{
  "hidden_act": "gelu",
  "router_z_loss": 0.001,
  "num_attention_heads": 16,
  "head_dim": 32,
  "norm_place": "pre",
  "norm_eps": 1e-06,
  "attn_scale": 0.177,
  "parallel_block": true,
  "batch_tokens": 65536,
  "dataset": "wikipedia_en"
}
Below are experts of layer 7 (counted from 0) of a mixture-of-experts language model. Rows are named router (the router's row for the expert), up (a neuron's input weights, with its number), down (a neuron's output weights, with its number) and show model dimensions 0-127. Each number is 128 + 32 x the weight over its row's rms, rounded and kept within 0 to 255.
After each expert's rows: a language model's description of what the expert responds to. This comes from a sample of Wikipedia text that the model never trained on.

# expert 40
router [122  86 151 162 171 141 173 142 143  71  91 139 121 150 110 114 126 120 158 121 145  91  67 157 155  73  73  96 191  73 128 176 157  76 188  94 201 117 169 111  90 111 153 108 110 102 146 123 162 103  82 128 112 114 182 138 123 133 200 138 160 111 104  96 184 166 100 118 167 105 130 106 169 152  64 141 122 165  56 194 103 150 146  85 127 162  98 102  78  61 112 139 121 188 102 109 133 124 169 109  75 121  84 136 121 157 123 132 152 138 157 136  97 165 124 135  80 147 170 116 129 144 118 118 180 142 133 108]
up0 [125 140  92 127  93 145 149 172 140  59 160 124 120 201  89  83 122 159 104 130 169  86 123 114 118 144 139  59 181 145  74 108 104 177 116  77 107 155 102 158 129 107  92 155 156  64 109 115 166 174 100 119 126 142 157 135  99  99 101 139 144 144 108 100 181 129 119 148 103 113 206 118 138 128 135 153 138 114 147  82 175 111 111 104  56 134 136 117 138 141 119  94 106 133 110 138 104 130  72  66 120  74 186 117  92 144 125  90 102 148 162 127 165  91  71 100 140 153 169 135 165 189  97 130  76 113 134 173]
down0 [136 135 147 133 147 121 124 111 152 140 110 161  92 109  86 142  98 168 108 132  64  95  95 121 153 158 108 155  61 142  92 139 177 122 135 166 136  76 130 204 125 100 124 116 161 163  96  70  64  76 179 128  91 153 115 115 136 117 160 114 162 164 135 169 123 121 114 120 131 120 123 105 134 132  82 137 122 133 116 110  95 204 115 125 151  93 144 120 168 116 206 182  84 127 176 126 155 170 191 141 128 129  75 138 208 140 121 121 178  45 138  95  88 126  88 150 129 173  77 109 140 132 172 125  69 132 158 190]
What it handles: Commas, often merged onto the word before, after clauses, places and list items, and as thousands separators in numbers like 7,000.

# expert 17
router [ 96 121 141 105 124 149 163 142 192  93  86  94  94 151 113 134 190 142 156 101 144 120 137 166 131 117  91  63 179 117 163 149 171  59 118  90 142 127 152 112  92 132 191 100 162  69 150  95 156 149 121 178 189 120 132 160  86 116 114 118 171 135 100 153 181 157 102 115  52  93  94 144 171 146  81 105 154 141 108 127  91 178 129  82 116 123  98 119 104 110 108 130 123 136 108  65 142 168 152 120 125 110 146  81  80 110 131 106 196 103 176 144 123 124 114  51 115 151 186  93  94 118 153 138 114 183  93 130]
up0 [105  97 103 152 224  91 166 125 124 131 124 109  74 146 145  78 117 132 114  98  93 162 120 135 115 152 120 162 185 113 154 137 130 152 150 186 118  94  84 150 108  95  95 145 140 162 167 121 121 114 154 163 121 120 142 133 104 171 141 119 107 118 123 124 116 123 129 148 119 152  88 152 102 125 138 137 110  91  77 130 107 155 146 159 123 141  90 203  77 111  55 145 126 121 122 142  84 215 113 163  92  78 129 151 114 144  93 193 129 177 163 125  82 114 158 110 112 184 130 136 188  77 181 151 208  82 122 130]
down0 [102 209 165 135  93 167 103 148 159 111 163 156 107 142 105 136 128 167 125 169 119 195  97 116 206  96 166 117  87 162 125  71 149 174 102 145 154 120 111  86 140 105 136 136  68 165 192  83 181 116 152 168  83 148 114 160 110  73  91 104 107 105 136 119  95  89 122 130 139  85 130 123 123 121 142 190 118 101 114 113 169 127 107  65 104 122 153 115 119 136 162 151 164 109 106 134 163 157  86 118  76 104 142 188 136 202 194   0 100 103 132  91 126  92 117  80 135 110 144 118 153 125  88 123 196 123 120 145]
What it handles: Kinship and relationship nouns after possessives, such as wife, son, mother, brother, daughter, plus prepositions with and by in biographies.

# expert 49
router [ 88 139 172 134 109 159 143 130 158  85 102 112 132 109  94 143 209 114 162 119 174 122 100 162 146  85 138 144 149 104 137 150 107  90 194  84 156 134  77 113 120 117 118 126 134 131 235 119 170 120 114 166 112  89 148 152 109  97 160 151 153  94 109  96 125 150  84  97  97  70 144 115 178 172 131 159 177 174 125 118  82 112  91 130 100 116 109  87 120  95 162 143 117 126 104 121 160 177 129 120 144 107  98  99  82 133  86 123 141 101 194 163 129 124 114 134 112 129 185  71 158 141 148 120 147 140 130 152]
up2 [158  77  97 200 176 128  99 122 106 154 155 149 150 148 145 121 131 101  53 147 115 119 129  81 135  94 163 157 155 151 132 149 102 111 109 108 112 129 164 127 179  97 158 140 150 108  55 117  90 105  81 101 132 122 165 135 118 113 146 113 116 143 130 123 124 202 128 175 130  74 132 127 136 132 105 107 123 150 158 114  50 153 138 117 140 131 153 199 114  94 113 166 164 165 165 112 122 102 142 144  87  75 209 174 111 122 123 159  82 119  68  85 168 145 164  99 106 102 142 159 144 130 156 140  97 112  95  74]
down2 [134 137 119 105 142  86 118 122 185  66 149 117 136 141 134  97  72 102 151  48 203 112 124 112 110 121 119 101 112 149 120 147  97 157 173  44  96 114  73 164 139 159 157  94 126 123 162 172 132 137  60  72  80 135 156 126 138 181 178 140 156 117  93 111 127  92 203  93 144 114 156 175 174 134 167 146 135 153 173 141 135  87 121 118 119 105 131  60 160 168 101 108 118  94 132 155 126 126 133  73 172  89 110 105 189  61 131 130 159 140  95 112  64  99 155 120 128 156 151 116 133 187 146 149 163 154 136 152]
What it handles: Final words of government, military and institutional names and places, such as Administration, Commission, Army, Navy, Committee, Philippines.

# expert 38
router [106 116 167  96 141 136 142 165 106  88 147  62 112 173  79 171 150  80 137  97 154 104 141 174 159 120  96 146 144  91  96 186 155 103 149  94 147 118 112 102 103 124 183 118 171 131 171  94 151  77  98 167 170  88 145 199  75 112 203 134 162  79  87 110 136 132 158 115 146  76 136 108 132 124 130 143 142 152 110 116 101 161 131 129  96 162 149 107  74 121 162 124 108 167  83 109 145 151 148 123  63  62 100 143  98 123  80 121 182 163 177 151  88 159 126  81  72 103 150 125 141 169  84  68 144 140  89 168]
up0 [117 175  95 176  91 120 241 138 147 159 106 142 153 138  65 102 164  92 114 122 130 168 123 102 140  99 135 134 136  49 121 147 109 186 143 157 140  76 129 108 121 111 119  64 119 172 142 177 150 130  72 162 127 137  72 137 103 119 148 127 125 190 156  72 142 161 142 147 117 200 203 137 168  96 106 108 139 100 106  91 168 137 128 126 101  79 148  81 120 111 152 129 136 127  67 167 152 149 156 158  69  87 102 112 142 127 140 171 131 162 125 146 108 152 162  98 139 137  98 169 156 110 101  40 174 155  95 137]
down0 [180 131 144 115 120 166 121 119 153 105  77  92 180  93 144 141 111 181 152 128 162 165 156 104  90  93 126 126 112 127 140  93 133 145  95 147 100 149 122 123  58 149 155 166 101 133 123 140 167 150 111 126  52 145 137 159 110 101 114 146 170 138  61 145  84 107 109 117 128  97 194 121 157 100 121 179 102 118 121 140 150 119 157 161 165 149  71  95 154 147 111  82 111 122 130 125  62 128 121 133 190  94 129 132 137 130 129  80 124 128 131  73 123 177 124 132 135  99  90 161  84 128  77 164 101 139  65  81]
What it handles: Word-initial or syllable-initial b, B, L and sometimes M, such as flash-b-acks, Wheel-b-ase, the bomb, BJP.

# expert 21
router [113 110 157 102 100 178 170 111 150 125  58 122  77 111  60 105 118 129 144 119 153  78 123 134 162  99 113 110 190 132 147 158 145  92 137 126 168 116 124 138  97 146 149 132 142 126 161 113 151 133 115 150 199  69 131 157 110 115 138 117 165 136 115 122 175 121  99  91  77 123 133 101 164 164 143 181 197 142  58 133 121 187  64  96 111 163  93 106 109  93 173 183 125 148  79 118 129 140 118 132  47  80 118 103  57 119 139 117 139  95 146 165  87 187 113  53  83 158 172  72 144 168  95 121 135 161 146 113]
up0 [135 189 133 153 148 129 142 112 130 184 177 117  92  96 147 128 156 150 160 129 132 115 121 164  87  91 159 203  66  67 112 163 104 161 152 148 177 142 123 124 125 122 152 176 130 145 128 125 116 151 175 158 166  67 111  43 142  96 124 170 139 102 107 105 187 131 196 170 118 122 135 129 121 132 104 123 126 130 111 151 162 169 109 162  92 145 129 127 160 127 153  49  95 102 231 146  40 126 154 147 143 130 123 164 135  72 189 146 139  78 135 160 140 134 113  91 119 103 145 166 103 133 155 110 124 146  78 127]
down0 [114 116 118 172 103 193 116 113 143 156 107  99 171 156  67 132 144 130  83 208 107  90 115 132 164 128 150 134 118 161 141 114  98 187 189 121 164 169 141 132  93 117 138 150 132 113 103  78 134 154 114  86 112 171 117 193 148  94 161 174 141 165 111 146 160 145 102 126 127  99 120 111 141 136 155 120 128 172 146  88 127 131 133 152 146 142  94  83 134 152 116 152 178 161  72 172  87 161 123  91 157 192 128 102 149 111 136 168  90 188 132 133 120 108 159  66 169 190 113 145 121 135  97  85 106 147 141  78]
What it handles: The word of linking a head noun to its complement, as in oath of office, War of Independence, cases of, number of.

# expert 2
router [126  96 173  83 127 168 191 157 137 102 120  92  99 157 143 206 134 133 131  86 125  67 108 142 205 130  81 117 101 120 159 126 168 120 102 159 128  44 119 109  98 137 174 120 136  68 166 136 135  96  69 152 108  71 121 141  96  86 149 120 181 113 118  75 171 111 113  92 111  62  73 119 140 148  81 125 180 190  87 134  85 174  94 135  77 182 102 139 113 132 127 149  90 202 148 137 167 139 167 111 119 107  56  88  94 117  98  50 137 102 179 147 126 181 128  95 109 158 128 126 189 152 169 118 137 157 151 148]
up2 [108 132 134 135 111 157 141 114 116 167 103  84 157 129 155 198 129  94 214 168  80 109 137 173 137 118 119 119 147 131 163 159  64 178 100  94 174 129 145 134  64 111 132 159 152 176 198 122 128 139 108 150 160 107  94  91 123 109  97 142 173 160  73 134 122 100 132  89 103 122 123 170 148 104 152 149 151 131 130 126  50  87 140 112 112  91 127 122 123 162 219 116 116 162 132 140 167 104 148 163  94 123 161 111 107 109  88 129 126 144 220 114 154 133 105 199 106 144  45 170 123  93  83 130 121 139 187  58]
down2 [186 158  69 162  81 122 151  99 153  71 148 128 116 140 110 112 108 106  84 107  59  88 171 125 176 136  88 145 122 163 128 122 155 107 114  38 106 126 117  93 157 160 133 138 128 152 119 132 121 144 143 130 142 126 115  76 138 134 225 203 108 125 189 103 143  85 180 124 114 179 182 162 133 106 137  85 175 155 111 123 150  89  64 177 149 144 129 150 184 142 114  83 108 155 109 143 114 175 130  65 160 161 101  93 121 180 134  90 141 171 143  92 129 105 109 102 149 104 121  89  87 137 126 111 111  96 148 144]
What it handles: Syllables and initials inside Chinese, Korean and Japanese romanized names and words, such as Yoon, -sun, Kobayashi, Shin.

# expert 15
router [109 102 138 131 111 123 151 113 162  95 120 120 109 152 119 140 135 108 113  99 126  95 104 132 149  95  57  79 175 119 206 126 171  90 124 139 140 102 113  95 109 133 187 113 146 129 210  65 187  94 105 130 147  86 173 169 145 115 143  67 145 124  95 135 144 154 105 150  73 128 110 130 145 158  94 139 136 152 101 154  85 170  66 115 101 131  52 110 127 112 143 166  86 157  65  90 167 148 116 152 113 110 122  92 121 127 126 145 133  88 114 143  77 184  94  94  94 164 199 101 146 208 172  97 152 189 145 115]
up0 [160 115  99 160 154 112 101 108 138 114 243 115  80  94  57 122 150 179 174 162  85 156 136  77 155 131 127 114 112 134 106 123 117 134 145 110 185  74  96 118 136  97 131  93 142 121 108 125 114 122 167 101 141  84 116 124 119 101 151 124  89 156  97 113 163 136 137 120 167 157  92  99 103  74  80 187 149 110 159 105 214 144 199  84 124 187 176  92 159 138 190 129 150  63 111 133  77  71 130  99 150 145 139 126 132 106 167 139 129 160 174 114 176 130 104  86 156 158 114  77 136 118 114 139 169 144 157 140]
down0 [179 147 150  95 137 136 162  97 163 111 108 116  97 142 131 137  73 129 118  82 175 123 191 131 137 104 131 166 160 112 129 176 107 169 137 214 116 143 133 139 149 102 129 145 112  45 119 125  89 122 124 162 132 111  84 125  82  63 129 142  74 148 156 142 120 174 150  77 113 173  86 148 114 150 130 146 124 148  78 114 128 137 153 128 172  98  87  70 124 106 169  67  85  74 153 121 208 159 146 117 150 160 106 100 135  94 130  89 121 162 120 133 146 111 131 127 116 105 105 121  64 159 102 111 187 103 127  72]
What it handles: Prepositions such as in, for, to, on, by and at after nouns or verbs, including the piece for in forgo, forget, forcible.

# expert 55
router [121 138 130 123  97 151 182 132 112 122 113 116 173 146 141 124 181 127 128 141 157  86 138 137 141 103  77  72 178 125 159 138 142 132 156  89 164 106 131 103  85  81 131 135 118  70 151 109 142  89  98 154 149  99 129 195 103  48 115  85 162  95 116 100 148 176 118 114 132  77 129 140 159 165 115 184 172 151  93  91 107 157 122 136  90 186 122  98  48  68 168 156 107 191 135 125 135 127 114 159 112 110  96 127  98 113 101 107 190 102 180 196 117 144 104  94 109 127 109 127 157 178 122 136 137 100 123 109]
up0 [122 104 133 140 114 122 146 135 120 127 145 227 123 178 114 115 128 121 147 118 139 146 106  72 149 104 129 159 187 112  90 101 135 128 123  78 138 118 150  98 166 132 147 100 106 115 140  62 119 131  76 106 127 167 131 147 196 101 122 135 162 172 123 145 189 120  96 153  94 140 167  72 150 157 142 170 151 161 154 106 106 140 134 105 123 138 108 131 119 104 102 141  80 108 101 134 120  91 120 131  73 175 106 137  82 107 136 108 143  78 110 141 145 103 115 156 155 101 104  88 121 150 132 136 143 172 107 133]
down0 [134 119 140 165 138 167 194  61 144 224 131 110 151  70  33 139  98 117 158 138 143  74  97 138 112  97 188 102 102 169 127 107 134 114 155 116  64  77 113 116  90 130 126 168 103 142 142 142 129  90 101 130 108 128 131  71  58 119 131  97 153 155 174 142 182 126 118 113 106 159 126 156  51 138 165 137  68  82 163 154 170 121 120 130 154  77 155 153 129 124 125 138  80 118 109 126 152 113 127  94 112  75 136 171 105 150 142 112 175 152 130 114  98 133 191 138 185 112 164 152 111 105 125 128  94 103 103  91]
What it handles: Word-initial capital vowels like O, A, U, I and the inner piece ib, as in Excalibur, filibustering, Pratibha, white oak.

# expert 62
router [ 83 107 127 112 126 137 160 194 152 108  89 107 135 162 116 140 160 107 162 102 152  88 129 139 147 152  77 126 125 125 111 111 153 123 167 130 125 114 127  93 133 122 178 130 107  64 154 128 125  94  37 170 151  77 157 142  84 124 148  92 215 123 101  85 130 143 107 109 127  99 111 143 128  99  73 163 170 139  59 168 164 113 111 149 122 223 108  63  98 119 165 133  96 188 108 131 116 200 190 113 128  67 102 107 109 123 106  83 137 153 149 178 105 132 106 146 106 175 123 114 113 147 163 135 143 149 163 182]
up0 [185 112  62 121  94  99 123 124 131 168  84  75  92 151 143  69 147  92 150 121 135  87 102 115 187 144  83 142 149  77 128  92  70  98 178 130 155 133 119 119 167 113  92 115 116  98 110 122 175 113 164  95 124 137 135 129 180 180 163 102 172 162 188 121 134 143 200  89 133 111  86 180 156 146 122 158 156 133  39 115 149 170 129 128 105 115 168 112 136 217 169 109 159  74  70  72 138 133 175 172 143 136 102 115 138  99 103 155 167 134 181 144 120 113 123 172 144 124 171  81 156 121 101  95 120 133 126  93]
down0 [123 112 109 175  79 114 147 163 158  89 150 152 143 124 157  65 160 118 158  98 102 135 124 156  97 114 127 103 156 130 166 168 139 143 188 133 192 145 112 149 127 141  88 108 122  90 205 130  63  75  92 160 121 131 145  87  35  96 101 133 110 129 105  93 137 136 122 130 113 112 132 100 181 127 143 112 141  96 107 120 165 167  94 127 118 164 179 160 137  98 166 145 144 157 146  87 139  47 124  75 117 158 153 158 103  67 110 143 122 101 106  77 104 192  86 129 120 147 125 122 179  64  99 123 129 141 124 109]
What it handles: The piece and, plus capital starts, inside proper names, such as Spandau, Khandaker, Mandatory, Randall, Janmandharam.

# expert 27
router [109 122 144 116  74 116 159 175 137 135  78 104  97 147 132 192 142 107 184  78 187  72 110 142 153  43 112  78 158  77 150 105 139  78 130  65 156 136 115  95  90 107 164 111 136  88 175 107 171 123  88 160 170  91 143 134  98  90 155 111 140 130 103  91 150 117  99 132  94 105  67 143 149 160  76 183 150 163 109 189 154 117 101  84 118 194 151 121 111 104 118 109 105 178 103  69 175 123 161 109 127 122 119  97  59 128 121  49 147  93 137  95 106 153 116 113 114 178 124 107 152 150 154 133 153 167 121 206]
up0 [176  82 136 224  57 105 105 204 190 116 198 124 119 112 135 142 142 154 130 142 113 159 143 178 151  82 129 183 125 185  95 110 124 119 124 110 110 149  99 108 163 154  99  79 173 137 113 110 126 142 106 180  91 156  94 154 113 129 105  84 100  90 115 185  96 120 104 136 165 128 105 160 140 141 120 154 133 115  82 107 153 142  46 108 148 180  90 113 102 152  67 100 131 152  93 161 149  93 132 107  59 159 143 126 157 140 125 148 119 117 148 201 113 100  92 127  97  79 112 120 143 117 103 156 120 161 106 157]
down0 [131 109 103 145  49 121 133 147 152 117 123 114  71 113 121 114 102 140  47 141 113 156 163 103 162 169 145 123 142 187 135  98 171 136 116 125 101  80  79 128 167 116 122 134 171  68 195 117 105  67 136 103 121 159 112 139 167 103 136  73 149 130 121 191 179 143 151 131 168 109 182 180  67 131 126 175 144  96 102 165 133 125 125 187 127 190 123 178 152 134 155 128 113 117 153  96 114 161 116 117 170 150 137 118  97  77 134  68 139 127 141 110 128 159 159 141 110 110 157 105 127 155 105  66 117 153 140  54]
What it handles: First piece of a surname right after a given name in text, lists and sports tables, as in Tim Cur|ry, Herb Brad|ley, Mc.

# expert 7
router [126  79 119 135  76 155 158 145 156 122  89  95 110 128  85 153 155 155 115 137 181 139 102 178 124  95 105 105 165  78 141 135 153 145 124  75 108 105 121 116 120  80 163 112  95  77 158 140 123 130 120 120 115  72 176 123 133 100 151 146 171 117 106 101 162 157 118 149 127 103 153 127 176 142  73 124 141 183 119 124  96 126  83  96 135 187 108 125  93  92 132 152 150 134 147 115 120 149 170  89 126 131 145 103 140 134 103 134 159  73 115 197 109 125 131 136  86 147 157  90 191 138 116 162 190 174 153 144]
up0 [167 115  69 174 136  78  99 151 152 198  91 178 137 115  67  61 157  85 122 118 132  93 105 124 164 104 111 156 175 140  66 106 147  89  91 112 108 110  95 100 121 150 120 149  78 100 121 121 143 116 126 168 133 127 110 187 199 141 117 155 104  68  75 100 119 140 157 133  98  91 126 106 142 152  41 125 116 116  79 176 129 184 101 177 108 152 137 126  71 116 155 128  95 146 132 105 129 191 109 186 109 161 156 114 156  74 156 104 181 119 190 133 128 172 106 143 158 128 157 146  95  95  48 114 152 167 164 123]
down0 [114 111 143  99 132 136  96 153 146 123 108 141  99  81 113 133 170 193 123 142 146 128 120 110  91 123 135 114 131 114 139  95 137 144  68 127  54  78 151 194 155 167 145 157 134 111 149  30 105 129 114 144 128 138 148 128 113 138  77 158 110 131 162 154  71 168 128 103 106 132 130 100 133 128 162 125 141  51 153 118 131 147  71 118 109 134 114 150 164 191 143 145 181 177  88 112  88 160 148 121  92  94 130 154 114  80 111 161 153 135 134 132 116  86  87 159  71 230  79 170 109 141 108  32 103 150 129 135]
What it handles: Word pieces containing f or ph, often inside a word or name, such as port-f-olio, Bay-f-air, Out-f-oxed, F-eyenoord.

# expert 8
router [ 86 135 178  69  97 168 147 151 124 115 120 128  90 122 101 188 145  85 182 114 154 109  94 176 170  84 132 134 141  82 122 185 136 133 199 126 118  77 153  99 112 121 102 129 184  68 128 101 138 131 108 153 131 101 181 162 114 123 166 126 146  52  92 126 161 155 125  54 120 133 134 115 202 149 136 129 144 165 134 148  88 167 102  95 137 153  71 108  66  88 158 186  92 135 157 132 128  83 135 122 116 103 124  84 116 120 125 141 144  67 181 136 129 161  95 131  64 178 151 101 111 122 174 132 173 140 136 130]
up0 [ 81 128 159 167  94 118  98  86 150  86 149 166 114 176 147  48 154 112 171  39 150 118 140 110 122 165 128 175  95  76 130 121 117 122 116 133 143  98 178 112 116 121 144 143 158 105 121 135 135  80 162 145 141  94 130 106 108 141 143 153  86 165 101 123 161  76 113  88 122 140 106  87 136 188  96 143  41  94 117 123 114 198 125 125 102 150 189 122  88 167 162 111 116 131 167  96 186 165 161 145 186 132 153 115 158  84  77 126 119 139 121 115  97 172 173 112 137 127  88 161 100  97 149  97 160 164 152 100]
down0 [127 131 143  63 124 124 177 138 124 172  91  53 138 157 112 212 134 127  60 105 148 137  97 158 112 124  81 116 119 120 140 145 101 146 163 170 120 119 125 107  76 170 140 141 101  82 125 164 144 132 123 155 140  65 137 137 183  88  81 122 196  87 149 103 143 124 111 101 121 113  98 191 117 133 183 101 155 123 164 141 114 121 149 134 194  91  89 102 212 105 144 138  77 132  61 162 138 169  88 148 166 114 110 190 136 175 115 175 106 144 146 115 147 149  70  70  97 159 107  97 111  85 122 132 173  49  94 126]
What it handles: Adjective-forming endings and adjectives in institution, discipline and society names, such as -ological, -ical, -al, political, social.

# expert 56
router [116 116 133 102 106 140 148 141 139  98 110 123 145 171 128 209 138  96 140 125 131 119 112 122 129  28 173 135 111  65 173 139 161  79 125 126 127 130 113 121 138 116 148  83 150 102 155 152 159  88 115 155 116  87 116 156  81 123 141  79 159  66 138 105 168 153 113  93 133 128 145 137 164 141 134 161 184 120  82 121  96 152 103  55 136 120 112 131 141  93 157 143 138 150 104 126 186 219 168 120 148 116 139 122  89 110  35 126 166  94 154 180 117 169  80 129  97 123 146  95 172 143 146 125 123 126 155 111]
up0 [154 130 180 106  76 185 146 107 153 127  97 100 179 105 128 136  81 114 154  84 151 125 119 139 112 107 129 129 144 141 155 120 108 120 112 107 149 153 174 122 102 102 234 131 130 104 130  99 127 147 129 120 188 170  43 110 131  82 145 117 159 152 162 103 161  71  97 112 146 116 160 165 131 118 114  68 169  80 117 115 171 125 111 142  59 144 126 130 119 150 145  85 177 124 122 208 161  72  74 101  86 116 116 154 126 125 114 114 147 166  67 152  65 182 129 173  93 118 107 197 101  94 135 137 163  81 183 164]
down0 [166 200 149 124 104 114 124 138  64 149 153  90 103  90 114 100 154 184 154 127 120  95 164 130 145 202 140 159 193 196 179 153 181 126 124 150 122  61 107 181  87 168 132 113  98 123 147 134 194 171 155 124 108 114  88 133 113 110 204 109 124  67 114 116  66  56 162 117 180 137  93 115 140 159 171 169 119 135  84 176  98 175 125 165 112  99 151 163  95 123 133 127  91  88 111  80 114 127 135 146 151 102 112 153  98 118  87  65 108 103 102 188 146 162  60 128  79 108 162  98 150 150 139 168 136 131  95 144]
What it handles: Closing = signs of article titles and headings, plus list endings like footballer, Species of, °W, vocals.

# expert 5
router [115  79 113 115  89 153 132 166 152 112  92  82 161 150 154 112 161  89 153  83 130 140 114 143 121 106  96  95 203  99 153 184 151 100 165 108 154 120 152 110 100  95 157 108 184 137 208 118 167  98  89 125 134 102 146 153  53 120 197 100 180  75 119 132 163 138 120 115 104  96 119 112 126 200  98 149 125 112 103 153 111 194  88 132  79 165 124 110  92 117 151 148 158 189 122 146 173 151 142 123 117 104 101 108  74 125 116 134 117  95 149 175  92 127 135  97 116 135 169 109 128 170 128  57 110 131  86 163]
up0 [106 124 148  58  75 154 100 131 152 129 152 159  94 163  98  77 132 107 110 148 105 129 161 151 189  67 160  77 107 125 109  56 131 132  99 145 139 131 175  67 137 110 157 163 119 116 137 199 191 152 133  88 126 147 116 116  89 155 181 158 136 156 100 163 135 131 122 144  63 122 117 162 158 126  99 115 206 119 145 116  94 168 193 159 150 146 151 121 138 134 114  62 115  86 123 101 138 156 101 158 158 149 124  84 114 115 172 158 100 114 184 186 112 148 112 104 123 239 114 120 135 173  90 141  63 132 124 120]
down0 [ 78 107 152 180 167 186 115 127 112 105  95 189 167 113 149 154  76  56  98 125  98 155 148 129  94 105 161  92  96 118  77 156 116 173 119  63  71 119 113  90 130 134 116 141 101 163 112  84 128 145 100 137 116 143  94 137 125  76  83 120 127 170  88  76 125 102 212  95 132 105 199 121 125 125 117 162 159 120 166 115 158 156 147 143 131 103  45 104 153  78 132 109 116 163 119 160 116 159  79 165 145 129 142  91 114 144 139 139  57  75 149  91 198 138 128 137 136 146 155 154 158 114 121  91 121 105 100 100]
What it handles: Layout tokens such as en dashes in year ranges, blank lines, heading equals signs, slashes, opening quotes, and succession-box cells like Succeeded by.

# expert 28
router [ 84  96 161 105 104 129 154 105 171  74  97 106 127 163 106 105 130 140 158 149 141 130 134 138 117 116 133 141 187 127 143 169 147  95 154 142 187  73 149 107 107  90 149  93 168 106 122  98 128  81 124 203 112 110 151 137  88 104 114 108 171 118  99 117 118 133 125 133 101  90  95 110 112 153 108 117 124 166 104 158 135 208  52  97 117 185 152 105  90 123 167 118 151 161 101  97 112 123 114 149 138 122  62 142  90 120 138  82 181 104 133 193 110 136 141 158  98 179 141  96 169 185 170  95 138 165 102 184]
up5 [117 120  88 172 111 152  92 141 125  78  46 114 117 188 152 128 119 108 163 147 106  82 172 113 138 163  73 133 122 132 105 151 157 160 145 124 103 100 148  99 115 108  85 112 136 146 156 116 140 158 141  70 140 160 151 144 128  57 114 157 163 154 135  88 139 136 128 118  98 151 136 131 138 118 111 158  96  95 183 136 109 139 109 135 167 156  90 128 102 116 123 120 117 105  86 146  99 173  95 148  80 146 146  75 127 196 187 111 160 213 139 112 122 149  94 156 123 187 134 201 104 137 102 170 164 132 141 103]
down5 [180 106 110  88  80 193 170  65  84 130 112 123 166 123  56 140 132 122  66 126 146 200 158  81 127 119 147 109 171 145 158 133 147 177 140 164 117 115 147 109 135 103 159 151 120 150  91 118 143  49 137  77 159 125 114 138 148 134 154 145 120  36 171 140 105  80 153  51 133 111 156  96 154 109 113 130 138 105 142 152 154 146 138 135 130  94 176  95 141 128  88 122 139 109  70 113  99 127 127 138 129 179  84 133 133  34 155 117 102 164 132 144 142 183 101  74 145 101 177 114 109 158 132 117 122 121 121 160]
What it handles: Line breaks after headings, titles and list items, opening tables or bulleted lists, plus infobox fields such as Preceded by and Genus.

# expert 63
router [ 25 106 171 131  56 149 162 191 139 100  88  99  83 129 152 120 128  96 131 109 149 126 113 144 157 121 125 118 134  95 164 138 217  83 138 104 158  92 101 105 123  61 137  62 129  66 127 140 111 107 113 181 142 125 169 133  86 121 140  73 160 130  98 105 158 118 129 112 106  73  99 150 127 166 108 130 147 181 122 154 118 138  88  28 131 169 105 126 149 107 156 144 139 183 121  59 167 125 123 127 118  87  74 125 113 142 141  79 157 153 192 149  75 170 121 103  80 169 124 106 225 145 140  88 175 169 149 185]
up8 [189 140 156 125 118 102 194 193 123 106  65 131 113 122 167 149 147  84 173 137 139 108 145 143 109 110 180 166 121 124 114 114 113  97 101 137 139 103 117 139 115 120 155  71  91 136 144  65 142 117 133 136 115 103 131 115 145 213 110 106 140 150 151  70 131  95  92 102  73 100 108 115 110 109 150 148  76 103 117 130 121 161  94 180 142 143 128  86 118 196 175 119 154 163 116  95 149  64 119 145  79 135 102 193 130 144 135  86 161 121 133 107 143 136 181 103  88 188 106 140 146 177 139 132 120  95  35 174]
down8 [134 110 135  83 162 159  39 108 129 134 141 156 109 122 167 124 144 118 144 157 168 120  61 125 155 121 152 124 142 178 130  60  87 141 127 129 109  86 134 151 153 171 103 121  91 154 137 130 171 152 132 149 149 204 174  95 124 164 163 123 132 126  94 176 151 110 146 131 153 162 137 162 128 103 168 153 220 113 113 186 146 104 152  48  91 139 141  90 171 128 126 144 123  79  80 131 182 163 104 106 100 103 101 142 177  91  99 130 137 165 118 105 140 106  69 156 129 146 179 124 132 119 111 117 119 171 120 122]
What it handles: Line breaks ending rows of tables and dash lists, plus first letters of foreign names in tables, such as M|ihalík, Osvald|o D.

# expert 30
router [121 118 168 119  95 128 140 183 168 122 114 111 162 178 138 176 112  97 186  98 168  86 125 139 108 109 121 108 130  47 142 157 139 131 165 113 140 112 168 126 126  82 124  90 207  80 131  91 141  75  83 138 145  94 157 115  92  79 145 108 140 127 133 124 175 141  64 110  95  96 124 135 141 120  91 113 175 162 101 145 128 150 124  93 108 162 109  48  72  85 169 135  98 153  80 100 116 148 137 142  75 134  57 135 106 102 136  75 113  75 154 139  85 160  96  97 146 141 125  92 137 188 175 116 186 136 161 192]
up0 [114  90 168 130 166 143  74 171 138 131 146 170 151 163 117 111 104 114 154  52  98 123 141 127 121 124 106  55 183 160 100 160 117 123 104 125  85 137  65 112 130 109 121 121 176 144 150 152 162 161 190  88 129  92 192 135 109  93 113 138 130 152 114  78 135 135  55 145 107 106 147 174 157 101  52  83 118 149 151 130 145  76 110  48 118 213 160 150 121 173 128 140  53 101 188  88 160 136 104 114 120 189 141 132 125 118 198 186 173 128 111  94 177 144 138 120 108 100  65 115 157 120 123 130 107  89 159 153]
down0 [ 90  95 185 128 142 142 118 132  66 136 184 120  98  75 133 127 102 144 120 141 139 119  79 172 177 100 108 103 145 155  77 124 115  97 136 145 176  98 130 132 133 170 132  31 142 177 133 128 218 123 148 111 100 116 178 111 116 130 115  83 114  99 145 105 186 175  92 145 120 135 146 129 185 127 139 139 117  60  78 109 172 167 104 162  96 152  67 137 122 131 110 110 166 109 159 146 183 111 108 152 121 161 104  84 109 118 156  87  74 155 183 130 143 173 149 111 162 187 170 165 121 174 157 147 113  75 135 137]
What it handles: Words and word pieces in Spanish, Portuguese, French or Romanian titles and names, such as y, de la, José, González, ão.